config = dict(
    n_layer=10,
    d_model=384,
    n_experts=32,
    experts_per_token=4,
    d_expert=176,
    d_shared_expert=0,
    activation='swiglu',
    moe_layers=[1, 2, 3, 4, 5, 6, 7, 8, 9],
    router_score='softmax',
    normalize_top_k=True,
    routed_scale=2.5,
    balance_loss=0.0104,
    balance_bias=False,
    router_cosine_scale=20.0,
    init_std_router=0.0271,
    lr_router=0.00073,
    vocab_size=50257,
    norm='rmsnorm',
    norm_eps=1e-05,
    tie_embeddings=True,
    optimizer='soap_variant',
    lr=0.00217,
    beta1=0.95,
    beta2=0.99,
    batch_tokens=[32768, 65536, 98304],
    seq_len=1024,
    train_tokens=304500000,
    steps=5209,
    dataset='wikipedia_en',
)
Below are experts of layer 6 (counted from 0) of a mixture-of-experts language model. Rows are named gate (a neuron's input weights, with its number), up (a neuron's input weights, with its number), down (a neuron's output weights, with its number) and show model dimensions 288-335. Each number is 500 + 50 x the weight over its row's rms, rounded and kept within 0 to 999. Numbers have three digits each.
Before each expert's rows: "raises" lists some tokens whose logits its average output raises strongly, later layers aside; "comes after" lists some tokens at least twice as common just before its tokens as in all text. This comes from a sample of Wikipedia text that the model never trained on. Tokens count by the router's weight.

# expert 4
raises: " ", " Date", "\n", " Release"
comes after: "\n", " ", "\"", " —", ")", " 1"
gate9:525526562492483517528452555561452359531506450432520515582543482514503507551442540556468553395572449441458479532547523585540525487559534510535521
up9:498470480474564498574379491434618490360437501509495555492583521515420485494533505637497542533505465409508465505452462502610442517496530561531608
down9:473506416407464454490522499548522471563593573445607440502432558562530458530457515507435539589504544521435440449543584586457556543449527478494563
gate10:557502464508427465498430544526480436510493458485563583517533536542481550496494463517551477608493586406570516512477588510524646541488545438527473
up10:554493508504514457505452445484381396533481451421487494493422444475463494548584530604549530449469514492569489492446481588546542471486421528457480
down10:520563403498488390484552465536536512571477469496510424508567424425471525508432539539618541538465537531571458574468492484376402517527541562532497

# expert 7
raises: " month", " year", " week", " million", " total"
comes after: "\n", " is", " on", " /", " as", "On"
gate9:492383593491538511505455514477509539616493555515515490507663610513456505533497515545487479510438354497389512484434548462515515522518477476573509
up9:545467390405466578545508500522594513507524487508616454547493425522452498543477503601584472456487563494479435437453461505442518534494484515473551
down9:418555436503484475544451521508487547539492616439475417466502445474517408511466438421519477441503418540495504426547508463446485486407504515544568
gate10:432496541515540567435566545530435545391528420513494453542488453515538577568549522514466507462510481526535483502543521483493441503541517515527488
up10:597535555480468491544457455525544431558559579539438540512405489480468489472488418439527533495504455556454568474528525548554513463552410413406486
down10:486423551497516502516503497465530478522545460516479452541422563394484496529463524515532566406410513483570440573506499498469553545588365456478524

# expert 20
raises: " of", " from", " and", " in", " on", " for"
comes after: " the", " a", " an", " his", "'s", " its"
gate9:464538539505421534517498507599520569452528445491505550473500495507544432404527584498463545484479457512548453494495480496516433543557495558530570
up9:489541592526470537487426577553458444529509590437512400462439587498575496494507510533529465541520559585460574516532500501497397492494488475525458
down9:477458495538460492482422551468493525540544516548455479555454497502492553537432457532527520463545548514563553454456504526513573559478478581500455
gate10:524523457556516481450602557490452441593546537553420439471466427595539517575597473560443556501474509515443448523471521524551547545424447475522496
up10:506502426473442501503575458521523539541457544433399483542493577505531455504535461414500494485525456486477520498504491561499468439520583530436551
down10:590468470496412551557511557504515603534611549507499476466479522599514446474541398457476442517497542449443551578560528513391556464429515551494502

# expert 6
raises: "on", "ron", "il", "is"
comes after: " |", "|---|---|---|---|---|", "|---|---|---|---|", " T", " St", "|---|---|---|---|---|---|"
gate9:459478479485487553468486405535473542495503515492565497516560459569519377488506541490547419583447476538528426534528496437425523491476568500535430
up9:467410468534515471540456465502521482431562458517464493479544557575521473573527506516496427574467505482546589568473555510442545435490471448507467
down9:487523443546581393574525484475513502533538443468493532493569521536486458481477412499494448490490516590523404583518505422442543494461503501474508
gate10:518539528456527564475532536583568491499518488442500515484549524503516491551588430492554460403494623522567486424550391470602464457479457554458568
up10:395426573567455461490559535582516497549539531473546487493491513613369418485431580473449475493495547464471517479467568454524513483503411482473501
down10:464561541474551527432520416492463496463488485465512502487456429512440535503430450502498514605524492512510523441476484553513553423599460479505525

# expert 0
raises: " and", " to", "-based", " in", " at", " –"
comes after: " the", " The", " a", " National", " United", " New"
gate0:583493499507599448471483513554425507510478488527550477603560461523419501475438506465526515507524505557494459457475423488473478536548539482508485
up0:502520451481507503465447475528576502437523554474538529417456505467528533592445446503549517497579526497505483440604467421601457507388508464454526
down0:466457447463595528365505433505507530507477488523646481436501468446422448357467388585496515438499509514490460508445436524445487530485475460505458
gate1:516510413548492412500514422643541511510517460424544488508459528488520424584453503446492490641488529457506466489358423523457521480575506509468502
up1:467614581503437509440417489573507487459466453464528586597456487480494554612524561564481417405512470447500601546419580556515427456497484407495490
down1:460431460481489569536493528523453552509555390537519518515523390465498497463522524586443437503535619474447554510465507539568460540596525449458543

# expert 24
raises: "|", "-", "The", "There", "E", "In"
comes after: "\n", " |", " ==", ".", " =", "==="
gate9:438602429455463469434551495415567509428477551505569593594447498534550546550555474534520475485507570496511555493545443509575486554447430522542453
up9:541429509536533537557462628533484478401498451464435427491535523512452465501477593467475495463494511525521389490612519502492534473554467596477456
down9:472538482550533508500438487449532473497545472447471607417467422522455490476446424550463511567460523566548471587565537547522517523429501549558469
gate10:515485563463499431512551614447529514555610495522539543527530578487497401534539436463393600406462552484490451482445505563466568525477463488508525
up10:474544431527644614538461478534429442433416446510519454464518502456491527479491476540616476400522559517461476424503489599596466511490529414511444
down10:472564456551432496471466551523500495464433447450487477574524456539478505535555470465524552455504473480596446528476517504459482486404561368496505

# expert 26
raises: "\n", " |", " –", " -", ":", " by"
comes after: " |", "|", " in", " (18", " (born", " January"
gate15:448477528501513536501473489587474499410476492524533388476550438554383396511596611472594602484473549499521567489496534575393499551514534462545497
up15:473568566497547514453489512453510541523492490531628509544435472525384536495421521580565491476566376577580473479465450513433503542555456445482546
down15:486398563565607499526376461473375513534492519528502501529444461550375415524545439488479555561557627475541530462559385445405466498483600463550582
gate16:399525522523461567486540517514531471460553421464568624449577489497420499537417415522565534543508519490495497547454517484489508489486444505510491
up16:496512477510590500563553444475473521513533458427489433405459464475490518462497475434561527570529548509481460618446554513551526516508464470619472
down16:522529497400472485517541516469472564523390527547409490570532538518484599522528543557533527451520516489560484454532563439535465455490487527519531

# expert 9
raises: " |", "\n", "–17"
comes after: " |", "|", ";", " /", ":", " —;"
gate9:521500498528498442533502509521496497529479491465510480492488487408480671474488508575429517497478423454436439429526500406466487454443463652468475
up9:486440522641483496458455504456453456527450464505555432520507526444596516551431520561496533574376583479515478532463536523540522462451452548527534
down9:392559465511578505415428424576567587522508517488588532403451414526464470512455542508517471518529575495485466531563607476580498436527449453545600
gate10:479531474580439612405526510412509447522476424513496404558439563574525461419505526545541535539432500596499534500443499553510570480636506462552482
up10:511434482512431449592499634401475447451490467464461479607489506480469511441448517505504522526497495508450529526499520481546532497516477547439521
down10:502474364527565471454456420419439495497474637469635519476600548461486438432494471516465493548510544534464551553491495415484499422494480506440508

# expert 11
raises: "m", "line", "room", "cl", "head", "lin"
comes after: "\n", " the", "|", "-", " The", " at"
gate0:596504505535552613554484484492481514487493444461480470456531514505495563480490620561528429452495527494523504565471502664408569496556594504498503
up0:490602518454456423447520554521523525453545474433549506481403511490481449520517427479578489573523483506486437555443357479477445533540491469506526
down0:587467569423534571524496498572493507525461527522527588526458525465564483491548568482452480468535582494531575377462539537661493506423581541449479
gate1:479467565477506518524520513497425458484485424551431521566484484505494518514545451498464445511443562437591486525450555599392518486520465517551539
up1:493603490441541562476492480497506689476468472415463441550420464563412513480409504499508610488520522474495467480612526480555452424419476520427512
down1:448548451434418529479510602609561432446526541459387384555408509418517507466563567490463552473465473459477434608509543556475462435409484535518559

# expert 5
raises: " in", " of", " for", " from", " at", " on"
comes after: " the", " a", " The", " his", "'s", "The"
gate9:546523451577471514517492468580574461491490505471516433465531435496487522484459533556487490583473488427474553533460490485524401490470460583409477
up9:550525573535521578533483465541539482591574424562489620497444465471437585526503541441546536435494584504513564451479505476471489515459458487447452
down9:463534523520491483500523570487478477532505448598542495481553523574403465459511478397403491448509516477447442457480570574491598459531476514507548
gate10:525415448451444558457440526507465473453558476463382478558498593491467450435442539438504544487525476465565586448461449633535397508445436442525475
up10:582469539509557515580478485531479511481524449544582519464442515523419497499570509510555437519539412590441501366484522507556472512527457451481377
down10:435410422454442491532466528453481445553628493551551607475433512546517441505443484468399520443493494596387508464499573434531463436554560560519512

# expert 14
raises: " to", " in", " as", " from", " through", " by"
comes after: " was", " is", " were", " he", " to", " are"
gate9:491457514428459429457444483441509546578579515436585466502481524500518440578461451549576471600547561416518577441408464413515490516512480408479402
up9:443493573563630438403528495552573507427499429507473469505396525471550404511507494560494441386421596449486480473545489450485507419460446482530484
down9:536504514565518544439460476521496499631463401440490456511481460468549466551468441443479486527486497478408557452535501504528593460529443501478516
gate10:510562475482437437382436518527518496571567525587535547553503438532467485456487527531523501532528450500523445504446497517507520535538411530594499
up10:480467540448481459445459483454486502513551433504471469393485522527550451554537521554422461618469538478473489513554477383520515441529548487517425
down10:486456568472526489530533559520498444435521529465550499472485518476512493519506528485491451506498526520481397564520519507442422455569501459460513

# expert 28
raises: "0,", "9,", "5,", " million", "7,", "8,"
comes after: " |", " $", "6", "9", " 7", " /"
gate9:456442508500538574582498480553504540492602539494367511454521566454422464532625491499484403512473512513557566563428570501624521465487467503482549
up9:543525522532490424475551490492478492474568519509476532472522431476449498409469521505511563483515545497382440546551530495439475476432504443459514
down9:446493509548431432484467479499444598478433530492520557543477589449525614427445469467497629498523458499457482477438454473404549535509443501547580
gate10:509608454531520495464554489504484561497485450501514419524465465573513481427454526453543446419479592536585479478533524516534576546506456511519558
up10:514489478518505506540439500508498445472515478578493515573391448584511573382498484600492383411441466504561567453443573473557520486495523533522484
down10:489431530553450507529435507547582467530491455574451473452498475578463494572533466516514478460549518479540484508529497514440516549496457527521503